config = dict(
    experts_per_token=1,
    router_score='softmax',
    normalize_top_k=False,
    num_attention_heads=2,
    norm='rmsnorm',
    rope_theta=10000.0,
    qk_norm=False,
    tie_word_embeddings=False,
    init_std_down=0.0,
    learning_rate=0.00842,
    lr_mult_o=1.5,
    lr_mult_down=1.5,
    lr_head=0.0124,
    batch_tokens=131072,
)
Below are experts of layer 2 (counted from 0) of a mixture-of-experts language model. Rows are named router (the router's row for the expert) and show model dimensions 0-127. Each number is 128 + 24 x the weight over its row's rms, rounded and kept within 0 to 255. Numbers have three digits each.
Before each expert's rows: "gets" lists some tokens that make up at least twice as much of what it gets as of all text; "comes before" lists some tokens at least twice as common just after its tokens as in all text. This comes from a sample of Wikipedia text that the model never trained on. Tokens count by the router's weight.

# expert 16
gets: " of", " de", "ing", "==\n", " U", " T"
comes before: " the", " birth", " Representatives", " his", " Uganda", " Fame"
router:166135158132174110140121145160143123138101105154103095134091101165129098126108100147099123156124129105163102108139103149149155104158103159138178165107130133103150107153114164157160091139118146155156159108086137089095143093158126162099165162149123092128142081137149114151096116100131153107096150086095132103121112148159098088162104136096153108120105152155083123102120123124149130111150

# expert 25
gets: " |", " a", " the", " W", " /", "200"
comes before: " ", " USA", " +", " −", " —", " MF"
router:144101102116155149111086125131147125101119127143101114133129094135103128113093103164146104150148162093128095136104098087163157095146127137136165129104116130160172100156103158154123107092131142151166133133134139097123157103153153149100123095151134113157103107107149091104125103134140153110098137105112102110163091123166118121172110138093141166095117165113122149085142144137143116134157

# expert 24
gets: " for", " of", " to", " about", " For", " Mc"
comes before: " the", " a", " his", " their", " her", " its"
router:125127132139183105129075107141160108140085141137123103142085146169117100102117086141100130170131131121137116109145082125146172133129145147160111184131114133099158119119093145130164078122101154146152132124129154104105144101163134145155147151111145101165142138134127125118104088087130161129132143097105124104150106131162068107166108118105140134090106130123120156101117083125097147111148

# expert 7
gets: " ", "ou", "000", " N", "-s", "-c"
comes before: "201", "200", "202", "199", "198", "1"
router:155109146106143167136107132121151145101112120116141125133102103142106166106099104147129112160163141134147085173114124082134158085172135153123158138093143120141159107118115142119120098113140160160132149110125128095109163098168133160135113142174113104127114091108145105109128114135156159120131159083116099101127114151171151124130113157097183150129110157133111133125137133110124107105163

# expert 18
gets: " on", " against", "ing", "ed", " out", "ate"
comes before: " the", " and", " that", " to", " a", " by"
router:178093126096123179140128142141169101106088111128134112144117111158149132097117100146129139160144164109158116135109079102148165128156146116163152110076122106111175133132122118151152098138106147111136160164101159112117159103153153135106166117137134117124125117121171120109120117151169146097113124099099077123161120133159120120157143139107140129114113131148120139089144128118117165129170

# expert 1
gets: "1", "2", "3", "4", "0", "6"
comes before: " |", "–", ".", ",", ";", " |\n"
router:159107101098151143111084120114150149114139103127106102161109102128100136099084109190140130144152157121163102116103108083152144091164129143122164147086101122133168082138086142129117104102115155165150145117110138080112155095140161141116115102163147127158100078099144102141108095120140163111103137094116105114167086127146126128162105162095155157114123178112086156108145122128155112115156

# expert 22
gets: " ", "–", " P", " —", " +", "200"
comes before: " |", "0", " |\n", "1", "2", "3"
router:147102119091146164133111124120148132095106127137134112120096093152117156109104127146148107167155139115156089140105105083138153084182123151101155152107146107143147116108104121131100106094105145162147157121118131101154149101162150151127113136162131096150115092109146100130119128140165146110121153092106093131159104135180124142141086166085152153099144170129085135111129131104131112087168

# expert 10
gets: ";", " |", " and", ");", " /", ";\n"
comes before: " ", "-", " \"", " —;", " W", " Label"
router:145122130112155141106101097133124138085119093144116095149090095138114126115085117147133130137128169089143102139088103085147134097158120147118154135098122127142170087128088139177107111091148141148169128130111140102115134107153149151096103112143147093148121093116165084103115112130129156086114141108092113121147117118160131113153109159090160161099107158124098162108176155139150123146139

# expert 29
gets: " by", " with", " to", " In", "In", " into"
comes before: " the", " a", "-", " his", ":", " an"
router:163122121098156133138116122139136128149093143147109123113118118143127138128098100146106133172106146139173105141128075128147155130105085144158128130090149125095162101160092164139103085155137148133125138148111141103112156120133134119131170120115132085159184113111138138102131111137165145096099132116086131101139117157142119125167198141116131116120094157159103144142136119095124122126177

# expert 20
gets: ":", ",", " |", "′", "):", " called"
comes before: " ", "00", " \"", " The", " UTC", " A"
router:131141133132152129120134165154144111124131123145148117135106120168081108079108117159105131127122157112157123103146079104169153108131122161118149150082106120103137132112124146161153106119115127141156138111091163116141138106153133141126146107153114107165121135139193097107077109129162157104111159111122131117160126147142105125163114139107140162115101149136122147104174138123135142094144

# expert 15
gets: "0", "%", "5", "9", "2", " also"
comes before: "==\n", "%", " ==\n", " |", "==\n\n", " |\n"
router:165118104080142139158121106108149080110097093141098145152129111151116130096130093158137140140134172131115108125093108096164173121141103140106145144083111155117139101095072145164110129125159145127101144133089159111137149116177126128120154119123128115144096113097146103110089100121117168111084138109122134141163112096129141126101140149099140167127103152085147130126128124135141113132139

# expert 21
gets: " in", " at", " during", " within", " on", " At"
comes before: " the", " ", " a", " his", " an", " least"
router:180107133139153108120081136142126110141128146164113117162132113149076140092124082147119147158123151097132095137133083130128124115116096174159110133117171138106161095101128149140117087161116156134142118133113132107101155113117141120157167120122145096150168096156130159105116121149156140089116154101094115115130148145126100099153143126080145114093082135124111139085123113097150153134182

# expert 8
gets: " ", "–", " (", "0", "ron", "/"
comes before: "200", "201", "1", "199", "2", "202"
router:129119113100146172140101144126128129078123133140128106162096105125100143097094155121140122161150127135159100161105127090130144090166109140120150119115138119154167113169116124132115119103132160162144156137147118107092142092158153167127091119159118104152121099108153085079102088105151135134132133078113122098125093118164147122146093144116114141107124159126115154114146143127120123084154